config.yaml
experts_per_token: 2
moe_layers: [1, 3, 5, 7, 9]
balance_loss: 0.00238
router_logit_norm: 1.0
init_std_router: 0.0141
vocab_size: 3194
norm: "rmsnorm"
norm_eps: 1e-05
tie_embeddings: true
lr: 0.00203
beta1: 0.9
grad_clip: 0.5
batch_tokens: 32768
dataset: "wikipedia_en"
Below are experts of layer 3 (counted from 0) of a mixture-of-experts language model. Rows are named router (the router's row for the expert), gate (a neuron's input weights, with its number), up (a neuron's input weights, with its number) and show model dimensions 0-191. Each number is 128 + 24 x the weight over its row's rms, rounded and kept within 0 to 255.
After each expert's rows: "gets" lists some tokens that make up at least twice as much of what it gets as of all text. This comes from a sample of Wikipedia text that the model never trained on. Tokens count by the router's weight.

# expert 19
router [130  95  84  86 166 112 143  93 168 103 173 113  97 102 104 100 131 126 134 137 149 131 100 117 108  81 119  86 136 153 136  75 161  84  94 122  88  86 133 123 144  66 162  86 116 140 119 140 144 104 116 163 102 156 109 131 149 128 121 146 119 147 144 119 180 105 130 136 143 145 111 114 134 104 158 105 122 128 129 114 121 107 133 100 108 126 140 133 161 118 127 118 117 129 102 119 134 114 143 133 112 104 163 149 105 162 134  92  93 107 120 140 123  97 108 135 122 116 115 107  68 181 113 132 174 132 103 162 133 133 131  83 139  90 126 130 112 167 135 157 124 117 139 105 140 158 153  99 106 139 142 122 140 128 105 109 107 130 156 128 129  70 106 144 137  92 124 133 113  95  99 134 125 144 178 159 105 140 147  91 161 113 137 156 158 148 143 132 166 137 149 163]
gate0 [ 93 109 143 132  98 121 148 115 131 113 126 121 163 150 107 126 133 136 155 124 139 133 112 129 114 130 130 101 110 138 125 123 104  91 155 143 102 102 161  90 130 148 114 117 143  92 174 151 149 119 143 163 143 198 117 139 162 147 106 122 159 104 124 143  92 119 145 116 125 143 161 162 145  95 137 149 127 114 111 136  58 131  92 171 153  91 155 144 140 140 100 127 130 156 110 109 107 157 120 104  88 133 175 127 129  90 153 122 140 115 144 121  93 130  49 117 117 111 122 154 146 136 114 147 117 139 110 150 143  87 122 146 113 106 116 161 140 167 150 130 130 186 130 117 115 131 109 202 120 123 129 137 175 126 122 102 122 127 167 134  92 137  92 132  88 157 145 152 145 107 138 115 139 103 127 154 131 109 122 110 196  90 105 150 127 177 113 139 142 126 127 114]
up0 [119 176 129 130 109 110 127 144 110 102 126 163 111 123 116 102 130 120 107  94 125 126 122 108  89 127 147  90 108 126 134  98  81 141 187 149 135 135 132 111 130 131 114 127 131 124 102 136 122  64 143 139 148 146 110 115 131 160  74 130 131 101 129  97 110 130 174 102 164  97 153 128 141 139 169 153 118 131 113 107 113 147 131 150 155  71 100 102 119 124  81 148 144 104 128  99 133 124 175 139 114 142 179 136 167 126  66 100 131  70 120 112 152 105 109  95 112 138 164 140  86  96  77 111 109 120 111 136 110 123 166 125 146 113 144 131 145 130 151 136 100 131 154 127 128 140 148 173 108 107 134 124 139 121 124 159 105 152 143 187  95 144 122 134 119 109 133 123 113 149 126  86  89  71 142  94  87 131  94 125 141 125 135 164 148 158 108 113 148 122 127 136]
gets: "ia", "ian", " American", "%", " World", " other"

# expert 10
router [167 117 134 137 162 121 165 137 131 145 114 154 107 128 100  86 106 141 117 114 131 126 120 116 149 111 133 125  97 154 131  63 133 125 106 138 125  77 146 131 108  89 160  94  85 147 146 138 168 126  89 117 124 131 133 139 122  90 152 102 121 161 121 145 136 116 140 146 127 107 109 120 141 115 152  89 123  91 123  72 125 133 119 106 135 135 154 133 126 123 106 113 136 124 126 120 136 117 136  89 169 140 157 155 139 141 109 152 100 121 123 148 111 132 146 134  93 172 160 110 151 152 124 123 117 113  95 145 150 160 184 145 140 157 104 139 115 162 116 115 134 133 135 152 155 144 141  79 139 118 119 110 104 147  75 114 130  93 169 120 130 137 149 146 162 161 142 154 117 108  52 130  92 135 149 148 114 125  94 112 135  86 150 145 132  95 140 123 149  99 148 228]
gate0 [134  99 152 134 130  90  94 171 153 118 132 117 141 144 139 123 134  86 139 141 159 139 130 124 135 136  98 168 127 110 107 116 132 149 149 134 144 112 144 125 149 123  97  77 130  71 174 107 126 119 154 124 110 145 176 167 170 131  95  98 150 119 137 127 125 153 161 135 121 123 142 122 102 111 108 138 100  52  82 141 113 140 130 132 119  83 134 154 112 124 126 102 133 157 113  95 113 128 129 128 111 133 141 120 124  88 123  85 117 140 175 116  70 137 108 152 163  77 107 119 149 130 156 128 130 132 128 136 127 111  89 125 127  94 117 161 176 149 153 143 148 146 137 159 121 130 138 108 127 116 124 123 174 178 113  75 118 131 121 115 132 161 118 129  97 198 160 163 114 117 125 126 127  86 131 124 130  96 121 126 112 113  77 155 141 137 116 138 109 180 156 100]
up0 [101 112 101 101 128  85 102 161 116 124  95 160 118 158 126 126 132  93 153  94 129 110 133 119 104 130 170 163 108 163 101 141  94 168 133 161 115 138 141 127 155 118 134 136 114 147 109 146 106 125 140 124 139 122 137 126 121 170 129 127 139  67 110 119 104 102 119  70 141 114 180 117  98 174  95 200  98 104 108 138 133 148 146  87 166 127 122 118  89  95 102 120 127 130 153 141 125 139 139 161 122 132 147 129 146 160  86 117 150 141 184  84 132  84 111  90 113 122 192  94  94 123 112 119 112 121 149 114 166 111 158 123 131 159 168  98 132 133 131  99  73 128 168 115 144 103 160 138  99 117 146 138 148 141  97 150 110 135 155 137 117 126 119 120 138 115 113  89  94 108 150 134  98 148 136  93 104 116 107 153 128 113 121 143 140 115 121 119 137 146 139 117]
gets: " also", " |", " ", " |\n", ")", " not"

# expert 13
router [164 125 125 148 155 118 147 121 131 141 111 142  92 129  93  95  96 139 108 106 128 134 135 115 149 104 128 133 130 155 133  71 123 130  94 152 118  76 124 137 105  77 175 108  96 142 140 127 176 123  97 120 131 131 150 120 116  73 146 108 128 167 116 136 132 104 138 139 130 104 122 118 148 112 153  84 111  92 131  88 134 125 125 104 141 147 148 129 129 127  93 102 146 138 120 123 147 109 132  92 160 160 152 164 145 137 128 128  98 122 142 156 127 126 150 121 109 168 156 110 145 146 123 116 123 122  96 140 158 170 173 134 149 130  96 138 103 145 120 120 148 130 139 144 154 155 137  80 138 128 116 113  98 149  87 117 132  86 186 108 128 147 149 146 138 146 139 159 121 123  44 134 105 141 153 143 111 130  95 103 135  86 160 137 142 100 155 122 155 107 146 220]
gate0 [128 116 129 113 126 120 119 128 127 109 167 111 182 122 125 145 138 124 164 152 129 107 135 121 142 139 128 108 149 134 113 118 103 141 129 101 175 123 144  97  91 127 142  53 162 140 162 128 131  92 131 131 102 149 126 131 196 134 132 122 150 121 117 154 115 165 162 120 140 101 144 103 108 157 101 130 110 102 123 139 103 132 101 145 121 117 108 112 130 102  94 112 126 125 128 123 114 146 105 123 112 145 142 135 152 127 149 123 108 134 151 150 108 142 164 183 126  97 161 108 147 164 127 132 113 190 101 125 126 129 101 178 171  83 140 152 186 141 161 135 142 118 125 144 137 178 149 156 123 139 102 134 185 148 105 115 127 157 109 123  97 133  98 143  55 158 133 129 123  98 113 112 125 100 164 102 116  88 148 133 139 115  94 128  98 134  98 146 108 168 135  67]
up0 [138 138  81 145 145  85 108 114 120 127 170 165 114 106 130 129 147 122 111  69 110 132 139 104  91 120 141 106  95 132 136 119 130 122 163 130 106  89 122 103 149 125 125 120 113 135 112  89  96  76 179 168 142 149 109 136 112 152  99 121 142 117 121  84 146 128 152  93 174 114 130 114  74 179 139 159  74 134 100 130 116 139 134  81 155 117 129 118 123 105 121 141 115 145 135 110 120 145 141 122  93 152 129 119 132 157  85 144 163 156 136 125 122 103 124 117  91 123 146 158 137 111  87 143 171 157 129  85 144  81 166 167 116 136 169 120 128 161 143 131  85 101 130 128 124 121 128 138 130 130  60 137 128 144 118 132 112 125 127 127 114 107 167 121 127 106 122 124 116 135 162  49 107 133 157  91 123 121 139 124 138 168 122 139 124 126 104  99 165 121 106 141]
gets: " |", ".", " be", ",", "a", " He"

# expert 30
router [163  85 115 114 140 118  77  96 134 142  85 101 115 109 124  70 126 154 137 118 171 102  94  93 113 110 198 106 150 137 112 122 154 158 153 139 114 111 124 137 166 143 141 122 120 137 155 126 124 116  93 127 124 129 139 152 141 121 126 120 127 129 125 126  99 120  80 149 145 163 104 130 133 119 190 104 123 134 148  95 149 101 132 123  89 162  96 163 128  83 106 162 120  54 114 138 105 125 161 117 127 156 143 152 141 118 115 169 140 119 138 145 173 152 114 158 119 129 125 121  94 145 125 101 145  93 169  94 127 160 148 109 131  94 102 156 176 115 124 121 164 155 132 144 125 138 141 146 154 145 111 143 104 127 160 124  87 140 140 132 123 144 129 145 154  87 131 121 142 140 131  77  93 151  96 135  70 143 138 144 141 123 116 114 139 129 142 167 152 160 137 123]
gate0 [121  93 142 120 152 129 109 148 123 111 146 134 129 144 138 129 156 114 169 112 138 110 158 154 124 140 131  61  97 140 152 150 120 126 131 139 154  80 162  87 128 126 115 106 123 137 160  97 166  95 121 125 114 185 146 168 170 141 196 126 139  79 128 105 128 136 121 145 138 152 138 153 140 152 138 144 131  87 116 137  98  89  97 134 137 110 111 108 148 126 120  89 117 105 127 190 120 133 111 116 107 137 115 129 134 106 139 128 169 123 149 124 112 163 106 145 137 142 132 117 127 125 100 147 142 125 148 112 142 115 130 175 126 102 160 186 129 146 152 148 165 154 119 152 156 106 104 163 135 135 114 165 151 114 118  87  81 162 136 109  94 158 104  86  83 177 157 115 135  74 132 124 130  78 122  97  96 113 106 142 117 142  89 152 133 141 142 124 129 127 139 111]
up0 [128 154 106 146  93 122 100 152 152 122 141 142 122 137 135 168  99 103  86  99 132 101 157 149 172 139 145 118 130 126 126  82 127 156 185 170 140 135 155 127 166 132 130 118 111 140 116 106 150 130 122 155 161 122 148 136 133 172 112 159 123 128 121 134 127 118 104  94 143 156 137 113  89 152 131 118  71 119 113 126  99 127 124 133 176 128 119 128 144 125  80 136 131 137 104 111 143 137 128  74 134 105 132 117 127 160  40 126 126 154 161 107 110 128 132 134 113 128 149 139  60 135 153 145 128 114 141 128 145 120 108 129 140 156 144 120 123 133 145  79 100 157 131 129 115 129 117 137 149 122 129 127 111  75  99 149 137 134 139 146  99 139  99  91 120 100 128 119 102 131 103 131  66 110 135  38  56 149 115 126 137 139 115 136 148 100 113 100 151  98 109 129]
gets: " ", " a", "–", "-", " an", "/"

# expert 20
router [145 131 188 164 144 128 145 122 165 122 140 150 120 112 104 149 121 105 140 110 102 110  62 154  38 110 134 135  74 142 137 127 153 157 108 131 134 104 145 142 109 132 107 129  99 139 207 139 131  91 131 111 167 147 142 134 140 120 148 125 183 143 127  81 122 107 107 137 129 162 112 132 145 187 108 105 127 125 130 118 137 155 144 130 149 132 131 127 136 102  94 127 118  93 123  64 126 100 120 125 134 124 131 108 111 120 147 117 147 113 141 114 140 133 105 105 103 128 161  52 161 124 117 152 111 142 173 148 144 129 140 170  72 159 124 102 112 132 129 130 123 146 148 143 149 129 125 144 102 110 184 126 143 138 105 150 101 168 164 107 135  95 169 134 142 144 137 127 127 122 113 135 125 127 171 113 143 133 143 113 145 155 116 136 132 119 126 163 121 112 131 163]
gate0 [179 126 125 128 137 114 107 133 149 130 173 118 148 128 107 156 126 108 152 147 119 154  90 123 126 105 105  91 108  71 124 110 106 155 139 116 137 125 162 122 140 130 101 116 102  99 162 128 135 123 146 148 117 172 145 108 184 143 128  84 149 120 121 107 122 160 134 151  71 119 119 106 122 152 140 119 118 100 109 128  85 125 102 125 128 110  93 123 173 156 134 113 137 154 165 101 126 137  93 119  93 141 179 102 114 125 161  92 126 140 122 140  98 118  97 166 131  98 112 127  75 141 123 129 134 149  93 171 127 101 102 150 123 144 131 122 122 153 141 162 171 125 103 172 116  85 134 168 117 121 140 121 155 178 113 133 105 158 120  88 124 162 101 169  76 182 127 146 124 103 128 135 129  49 157 122 118 105 123 145 122 128 130 116 142 133 114 127 134 161 120 132]
up0 [138 190  99 100 127  80 104 133 143 105 116 155 119 109 106 114 102 111 114 123 143 113 130 116 108 110 144 111 111 119 140 107 127 121 165 183 120 126 154  83 150 121  95 127 130 173 126 139 102 127 124 129 164 113 128 170 153 132 124 137 100 119 121  81 114 149 129 112 124 133 120 129 100 172 182 189  98 137 126 154 105 144 132 135 123  68 146 112 132  75  94 127 137  68 138  84 129 132 141 137 128  90 116 117 130 177  75 146 139 108 134 126 140 107 151  92  58 101 132 113  83 103 135 178 103 120 121 151 171  85 133 124 141 118 159 118 140 120 158 117  96 139 113 116 113 147 162 138 119 105 121 123 147 136 111 191  75 131 134 127 131 131 140 105 121 110  83 117 111 134 139 121  92 136 156  95 133 130 103 152 126 151 126 142 127 118 137 123 132 135 125 128]
gets: " |\n", "\n", "\n\n", ")\n", " |\n\n", ".\n\n"

# expert 24
router [145  97 115 141 120 119 148 164 119 104 147 112 122  52 144 117 102 147 124 170 158  94 133 105 116 117 132  63  75 149 122 106 130 119  77 150 120 133 138 142 108 133 149 115 135 142 123 139 146 131 154 115 119 132 126 111 111 111 151 149 180 125 106 115 117 106 119 138  97 108 125 153 121  82 152 132 170 112  81 150 106 107 144 132 140 181 130 114  97 106 106 155 114 151 111 124 136 101 138 106 105 205 133  63  75 132 168 120 127 122 137 154 153 143 163  97 142 136 125  99 121 131 116 128 162 162 165 129 142 129 147 132  87 128 104 138 129  93 143 139 138  97 128 152 117 151 121 149 118 144 126 133 144 128 126 124 132 105 141 114 127 111 133 105 112 146  94 151 132 110 121 117 116 167 193 176  96 165 108 123 137 108 132 127 100 107  82 109 144 119 174 143]
gate0 [119 100 134 140 129 140 122 140 126 141 157 127 163 145 167 126  96 114 138 116 163 124 108  99 173 156 202 118 108  98 141 124  90 129 140 102 146 128 154  82 127 118 107 116 146 145 127 135 157 137 155 136 124 168 162 176 135 139 113 100 124  68 163 127 133 149 151 108 110 144 155  93 104 148 136 129 112 126 133 145 107  98 114 177 191  83 126 129 118 138  90 136 126 155 139 110 126 129 135 106  95 123 109 119 123  75 109 119 136 120 138 151 114  97  98 151 173 131 131 119 125 105 108 133 161 141  76 119  95 136 111 156 128 111 140 114 124 166 123 164 161 104 111 162 136 159 123 130 133 141 105 127 152 167 124 110 100 178 121  69 135 128 122 137  88 172 199 148 160 109 139 145 116  94 111 148 122 121  94 137 148 120 100 108 147 114 118 110 136 137 132 104]
up0 [150 110 127 120 117 134 133 129 123 145 150 143 134 115 128  90 108  73 119 124 102 180 143 126  79 128 147 126 138 112 127 117 191 127 167 141 136 103 119 125 131 117 123 133 133 140  83 132  84  71 163 149 145 173 150 131 128 127 102 125  90 102 141  79 117 133 128  78 154 135 162 146  90 159 120 138 110 117 166 133 130 132 137 131 130  81 129 117 135 100 102 133 103 136 138 146 118 123 128  99 115 140 143 135 141 127  34 141 154 164 142 100 144  62 152  97  94  91 164  95  94 124 115 100 116 135 129 130 155  87 141 105 139 128 140 128 111 152 113 143  86 111 151 143  91 163 130 145 115 125 156 116 124 101 100 125 129 166 159 114 128  88 132 124 132 133 155 134  81 109 165  82  77 124 149 126 113 114 105 131 166 120 125 138 130 112 154 133 132 134 135 120]
gets: " C", " H", " L", " M", "201", " D"

# expert 8
router [164 118 127 146 117 152 110 148 107 166 133 170  89 101 114 117 116 150 125 168  94 128 123 145  98 102 131 104 166 156 170 106 152 133 113  79 117 153 142 131 108 116 111 125  84 115 113 148 126 188 159 154 121  80 150 106  98 124 123 152 133 153 133 126 128  90 117 113 100 135 150 131 121 137 123 149 132 133 143 133 140 136 103 129 146 146  91 115 129 132 125 165 147 143 124 129 106 154 152 158  85 173  90 107 153 143 117 121  93 127 137 119 174 129 125 114 141 100 133 117 110 147 186 178 129 145 149 122 117 138 139 120 112 143 117 146 109 153 136 133  94 151 106 168 131 168 135 129 158  94 121  98 183 162 119 141 110 143 123 149 135 106  67 111 182 122 144 133 133 120 148 131 129  74 157 111 142  96 148 129 107 169  51 152 105 108 157 151 153 121 113 127]
gate0 [131 113 123 113 154 105 109 155 153 124 138 130 133 130 113 103 124 140 143 127 149 142 135 119 122 137 105 107 132 131 122 137 120 118 166 103 119 134 142  95 152 145 107  91 140 129 165 150 147 117 140 146 127 208 117 115 173 132 124 115 163  65 131 128 111 134 125  87  90 125 179 110 135 126 112 136 108 133  94 124  80 140  86 148 127  74 106 129 127 130 111 134 128 143 102 145 119 125 129 130 101 129 138 123 147  59 104  74 126 168 144 162 115  98 136 147 150 124 129 128 121 130 103 113 138 154 110 132 102  97 110 144 127  96 114 116 134 179 110 142 164 137 120 151 143 158  96 144 130 131  86 127 175 139  64 130 132 110 155 136 133 180 117 130  82 192 153 152 160 113 143 164 140  99 129 116 128  87 152 157 126 112  76 140 137 178 144 162 104 150 137 117]
up0 [129 121 104 135 129 100 111 128 155 147 104 149  91 128  90 138 110 105 134  64 128 115 151 135 124  93 144 124 134 133 117 142 138 129 174 110  92 130  88 120 143 109 124 110 139 110 113 122 103 101 145 125 184 120 104 115 129 128 115 114 148 120 136 125 130 156 103  28 106 113 141 120 125 158  93 159  87 114 105 151  79 188 134 108 149  75 124 128 136  98  74 149 166 127 129 134 140 120 163 111 111 122 128 122 126 125  55 129 109 145 191  77 145 128 152 103 122 129 165 118  72 157 109 130 114 124 120 113 167  80 132 133 133 133 154  91 146 136 130 137  87 149 137 119 128 120 155 130  85 126 122 118 128  99  92 141 130 117 131 122 154 104 139 127 120 123 127 122  97 125 149 150 111 143 157  81 126  97 157 103 141 129 107 152 160 120 129 126 126 113 123 144]
gets: " P", "p", " p", " F", "f", " f"

# expert 21
router [ 97 147 163 131 134 114 121 185 161  85 103 141 169 134 133 115 118 110 125 153 140 131  85 154 106 136 150 152 118  70 152 128 130 116 147 167 132 137 129 118 116 125 105 139 132 144 156 110 119  94 126 118 138 153 145 151  99 104 183 104 169 140 133 124 109 155 145 125 127 115 179 147  75 109  51 139 136 143 138 158 109  96  99 105 145 103  85 100 111 108 160 117 158 137 116 127 157 144 101 124 102 172 123 125 165 120 133 132 165 129 125 149 134 104 126 134 129 163 132 129 118 148 128 161 162 120 108 153 108  88  84 108  92 105  99 124 161 142  94 143 102 153 138 160 161 152 117 116 122 130 125 144 100 123 112 152 136 157 112  98 127 118 105 134 111 120  85 123 115 166 122 139 127 141 146 154 142 154 133 133 164 183 161 171 114 152 100 125 185 123 115 101]
gate0 [151 107 150 140 135 101 121 131 132  87 135 110 170 154 125 144 162 143 175 136 138 128 118 141 132 129 146 121 133 117 130 136 128 106  99 137 106 110 156  94 130 146 118  88 189 108 157 123 114 135 139 150 108 166 132 161 127 117 104 115 121 105  95  67 122 148 137 138 128 127 143 157  87 129 136 137 105  96 106 142 118 137 114 160 123 131  73  92 130 127 131 123 107 136 125 133  95 140 124 125 103 126 189 130  96  91 123  92 116 140 158 173 121 143 106 165 128 120 155 109 151 163 124 155 134 160 135 113 132 111 106 122 146 132 149 159 148 175 160 144 138 122 139 153 144 120 109 137 112 144  96 114 153 198 104 132 100 130 176  99 113 173  95 146  57 187 169 131 126 105 138  94 135  78 112 122 109 111 134 176 133  95 101 144 126 156 146 114 119 133  93 129]
up0 [126 127 127 106 127 106 125 139 171 136 154 135 132  91 106  81 120 111 130 110 141 160 145 120  91 112 138 101 110 118 111 138 131 162 160 181 151 118 121 101 124 152 143 129 133 142 141 124  83 142 166 128 132 117 104 121 121 141 116 137 128 134  90 107 156 121 110  53 151 151 141 137  99 155 170 171 113 130 117 142 114 184 110 121 155  92 135 132 126 113 111 131 152 125 125 127 121  92 134 139 110 131 141 165 125 143  63 176 100 179 133 116 140  96 141 129 130 160 174 115  80 118 119 152 149 147 128 106 146  65 138 148 163 177 169 119 149 187 146 108  82 157 123 133 141 114 159 103 113 146 108 124 115 133  87 153  98 124 127 116 109 119 135  91 129 132 164 131 125 119 129  89  91 127 134 113 125 101 110 146 122 108 131 106 194 124 103 104 139 126 127 139]
gets: " |", "-", " (", "|", ":", " was"

# expert 0
router [139 118 139 129 145 109 126 135 121 152 126 137 120 124 131 194 131 124  95 119 129 141 145 116 134  94 127 101 100 139 136 101  89 122 120 110 116 112 111 145  97 102 162 177 143 131 160 146 131 129 112 137 123 153 181  99 181 107 135  79 116 148 109 134 111 145 147 197 113 109 121 120 115 111 117 122  72 103 125  86 142 140 152  83 137 115 122 159 109 146 111 160 111 129 152 136 150  99 116  96 113 130 169 129 112 123 142 128 101 135  99 126 122 155 154 177 143 157 181  94 130 124 158 140 142 137 115 180 127 170 167 114 106 145 112  88 151 133 110 149 142  91 143 117 103 135 159 112 112 102 173 137 124 135  75 162 142 135 152 143 142 140 172 166 124 132 137 112 120 120 118 113  75 149 137 138  91  99 102 140 134  90 105 126 129  92 147 119 151 118 174 169]
gate0 [128  96 127  92 100 102 114 143 186 111 157  83 160 123 128 149 125 131 118 139 122 134 121 117 128 128 107 122 137 141 117 121  89 128 149 128 156 148 170  85 126 139 113 103 122  92 162 122 125 111 129 108 124 173 155 138 166 135 127 128 150  42 136 133  74 148  87 139 127 101 127 118 129 174 116 128 105  94  99 140  76 126 145 127 138  62 108 126 119 117 143 145 133 148 135 142 101 116 141 109  81 130 134 127 145  80 118  78 100 133 126 153 122 172  95 170 127 114 148 132  93 156  77 128 114 122 114 113 124  83  95 114 111 122 100 140 127 137 158 137 122 145 124 171 152 133 139 121 117 108 131 134 168 141 129 115 112 134 169 105 153 163 119 120  86 195 147 147 129 128 125 115 109  99 108  91 128 117  89 143 137 145 101 125 126 136  93 138 151 153 115  91]
up0 [132 133 151 143 136 104 129 119 130 110 140 157 106 121  94 130  92 116 135  69  95 122 145 128 152 159 133 113 162  80 109 116 165 173 184 158 114 121 149  89 151 147 113 106  87 122 125 143 135 104 134 117 125 128 128 121 128 145 118 143 131  82 123 110 156 104 139  97 175 135 122 126 116 154  98 144 118 136  87 150 127 163 113 138 136 121 123  86 148 109  96 124  93 157 162 103 127 132 162 110 127 115 129 185 139 132  76 128 143 127 126  96 136 115 137 108 140 100 128 114  75  98 111 110 105 141 144 132 147  74 167 114 151 200 113 127 118 154 194 138  77 129 150 147 115 108 180 127 129 130 116 109 145 138  98 145  85 112 113 106 105 125 133 146 125 131 127 121  89 140 121 105  78 114 159  92  99 120  80 152 157 143 144 133 135 105 104 116 133 123 130 118]
gets: "'s", " the", " his", " and", " its", " or"

# expert 28
router [144 139 128 111 135 113 133 150 118 141 124 124 128 164  97 135  65 122  69 133  93 104 124 154 133 101 106  83 100 142 152 111 155 139 120 133 108 101 129 148 101 111 137 148  96 124 128 144 115 105 127 154 119 100 142  98 162 121 123 152 124 137 104 143 173 183 121 144  89 129  87 130  99 109 114 117 141 144 126 171 121 105 121 118 108 107 165 133  89 125 133  96  95 132 107 138 162  96 127 138  99 128 156 110 129 143  90 138 107 147 125 115 128  92 162 157  88  94 127 176 111 138 110 140 127  73 146 104 126 123 151 112 173 119  86 129 140 104  92 149 105 120 124 140 103  87 130 103 166 146  89  98  91 169 118 106  85 136 112 177 118 153 140 170  98 149 124  79 107 104  96 118 152 121 114 126 126 125 105  99 167  93 108 127  97 121 142 118 109 127 169 115]
gate0 [161  68 144 108 109  96 140 147 137 131 139 120 114 113 149  87 134 148 123 151 155 122 133 159 129 132 170 127 156 112 128 137  89 128 174  91 123  93 156 107 145 141 131 137 147 142 168 106 105  93 139 155 122 173 147 147 159 113  81  99 171  66 114  89 122 175 119 124 114 126 157 130 126 148 117 172 147  97 115 127  91 115 155 142 116  88 138 157 140 129  69 123 145 149  96 103 117 155 141 107 126 144 149 138 113  83 104 119  73 199 138 148 123 121 124 150 128  83 179 126 130 163 153 117 109  92 120  68 125 136 121 121 114 131 109 131 132 133  95 132 160 158 148 136  90 123 137 103 123 113 131 113 146 142 147 125 134 108 161 118 104 137 118 140 110 159 158 118 166  95 127 131 108 124 127 150 104 139 133 136 142 109  82 127 105 142 116 130 131 125 128  85]
up0 [105 176 108 161 116 131 149 153 154 127 162 138 113 127 114 146 111  95 124  72 124 146 123 112 136 118 131 110 136 128 138 138 150 147 184 147 129 142 158 139 107 128 117 149 117 111 128  88 117  97 104 169 127 117 106 123 140 145 142 128 158 151 115  93 132 115 126 108 113 127 155 132  88 130 139 138  93 134 132 137  92 212 128 125 150 102 132  97 130 145  77 154 102 133 105 173 129 110 187 122 127 126 116 143 177 142  76 112 146 168 158 130 140 117 136 134 140 131 181 123 110 125 135 138 125 133 118 160 149 112 132 131 128 158 184 112 116 149 184 107 134 125 181 127 116 161 140 154 114 127 102 125 119  71  91 161 123 117  93 126  99 124 132 134 109 134 153 133  79 121 161  70 105 131 128 116 106 124 116 130 129 132  85 146 143  79 114 107 160  87 119 142]
gets: " B", " S", "b", " R", " s", " b"

# expert 15
router [169 125 111 135 160 118 153 124 137 139 114 147  92 120 101 103 107 139 109 114 130 129 139 107 152 108 131 133 121 141 137  69 131 134 109 143 137  81 132 128 109  90 157 106  85 144 134 133 168 124  86 127 134 134 142 131 127  79 152 110 114 169 132 144 130 108 134 122 130 105 113 122 140 116 147  92 114  96 129  65 132 132 132 121 153 137 154 136 129 117  95 109 129 141 119 134 138 115 136 102 158 154 163 165 135 123 119 134 101 117 129 154 123 114 149 126 110 152 162 108 131 157 141 123 119 116 105 143 156 176 179 144 143 133  98 144 105 157 106 122 146 124 134 139 155 142 158  77 131 116 121 108 103 155  67 109 130 100 180 106 134 149 153 131 148 147 141 173 114 126  52 130  96 155 158 149 110 126 102 105 153  85 158 141 140  88 144 129 160 111 150 225]
gate0 [138 136 127 130 141 144 140 127 118  75 174 126 153  86 127 105 127 136 149 145 156 118 111 135 122 108 122 123 118 100 129 128  80  95 152 125 142 127 150 101 145 148 136  98 160 144 164 142 113 153 131 137 134 144 153 137 179 163 153 136 137  56 141  76 103 172 124 124 152 135 140 132 140 135 132 140 132 107 115 134 117 140 143 121 153  87 166 108 115  89 127 124 125 141  75 118  95 134 127 140  96 133 133 164 130  94  94 103 137 155 149 124 124 156 130 143 134 103 180  93  98 143 105 124 131 111 102 118 102  89 107 125 135  97 136 112 138 211 141 133 163 157 126 187 156 118 132 135 114 103 125 141 196 135  76  86 153 133 156  98 113 135 140 125  88 186 153 130 138 105 132 134 124  92 116 124 147 135 125 107 137  95 111 134 113 157 137 130 122 146 153 100]
up0 [144 123  91 118 122 119 130 194 117 127 143 158  69 128 128 115  99  84 113 103 123 103 151  94 151 123 107 126 108 124 139 124 174 157 144 170 124 127 150 126 144 151 111 144 150 122 152 126  96 109 157 115 133 154 134 150 133 109  95 116 130 122 100 139 137 148 124  86 155 129 138 161  74 153 151 148 111 138  96 129 131 154 158 135 160  72 140 131 139  85 119 143 172 112 141 126 138 123 181 146 126 109 152 176 142 147  82 137 149 160 137 125 140  94  85 150 145  71 153 125  93 119 123 130 120 110 119 117 119 105 145 113 159 154 167 145 108 163 116 124 130 134 134 119 105 128 151 133 104 127 136 148  80 106 125 171  93 108 138 161  87 128 132  95  79 119 132 115 114 162 130 124 117  94 146  99 141 122 113 176 132 133 114 162 103  69  93 136 160 114 126 103]
gets: "9", " |", "201", "-", "8", "4"

# expert 1
router [168 115 112 150 167 109 171 129 137 142 108 145  97 116 102 108 114 139 101 126 127 131 133 107 148 113 143 130 113 145 124  75 132 125 104 144 112  86 130 134 101  90 149 111  87 154 137 139 161 106 105 126 130 115 146 128 114  83 162 104 128 160 120 147 145 103 139 130 125  97 109 135 129 103 155  97 117  80 124  69 120 142 140 105 147 147 154 144 130 127  93 102 130 134 137 128 149 112 139 102 154 160 151 168 137 125 115 130  90 129 134 150 130 126 142 132 101 156 148 100 140 146 131 122 124 114 115 145 157 165 186 138 146 137  99 144 104 152 110 126 141 126 128 137 145 145 156  75 128 109 126 108  92 144  80 114 146 103 190 103 127 137 163 136 144 140 144 167 118 116  53 126 107 145 156 149 106 128 112 108 142  82 158 139 143  91 151 123 166 111 151 221]
gate0 [110 125 152 152 110  97 109 146 137 121 211 126 151 147 130 109  95 110 143 115 135  85 130 106 132 139 144 109 111 121 134 126 135 111 134 110 139 119 132  95 124 144  89  89 142 106 191 113 126 124 122 131 138 153 144 167 168 117 133 116 128  22 136  98  97 127 141 111  88 138 139 119 135 142 118 141  81  84 128 111 127 110 130 146 155  84 159 105 134 131  89 144  97 133  94 109 119 137 113 118  95 144 127 134 120  94  86  67 150 122 133 137 123 147 104 156 123 134 146 116 116 128 118 128 106 115 123 133 118 137 133 170 131  93 141 124 163 171 123 126 184 107 117 133 132 116 148 143 116 133 112 142 192 147 124 126 130 121 133 143 129 162  95 159  98 179 146 157 139  75 133 131  86  85 120 148 153 133 119 156 148 118 112 142 135 150  94 113 116 127 121  95]
up0 [154 171 136 144 144 121  88 159 123 138 148 145 138 122 119 128 118  82 126  88 136 130  93 105  96 122 127  96 109 151 123 102 128 147 163 161 138 117 153  94 118 139 129 130 152 144 118 134 110 119 166 161 150 148 139 131 142 121  90 117 140 122  81  94 142 119 101  83 124 140 179 131  96 168 132 175  97 136  99 129 107 132 174  88 167 129 132 133 119  88 105 129 138 168 146 121 136 103 144 135 130 117 121 157 150 146  60 144 170 141 139 121 128 102 133 131 101  92 132 116 126 117 122 151 123 133 141 127 142  44 157  96 132 135 154 109 115 128 129 159 121 133 189 110 129 119 200 142 128 126 115 130 118 126  83 154 124 131 122 114 112 126 126 124 116 123 135  80  89 126 123 118  78 127 133  86 104 114 127 144 109 144 127 139 181 100 117 125 142  64 149 126]
gets: " in", " c", "er", " L", " |", "-"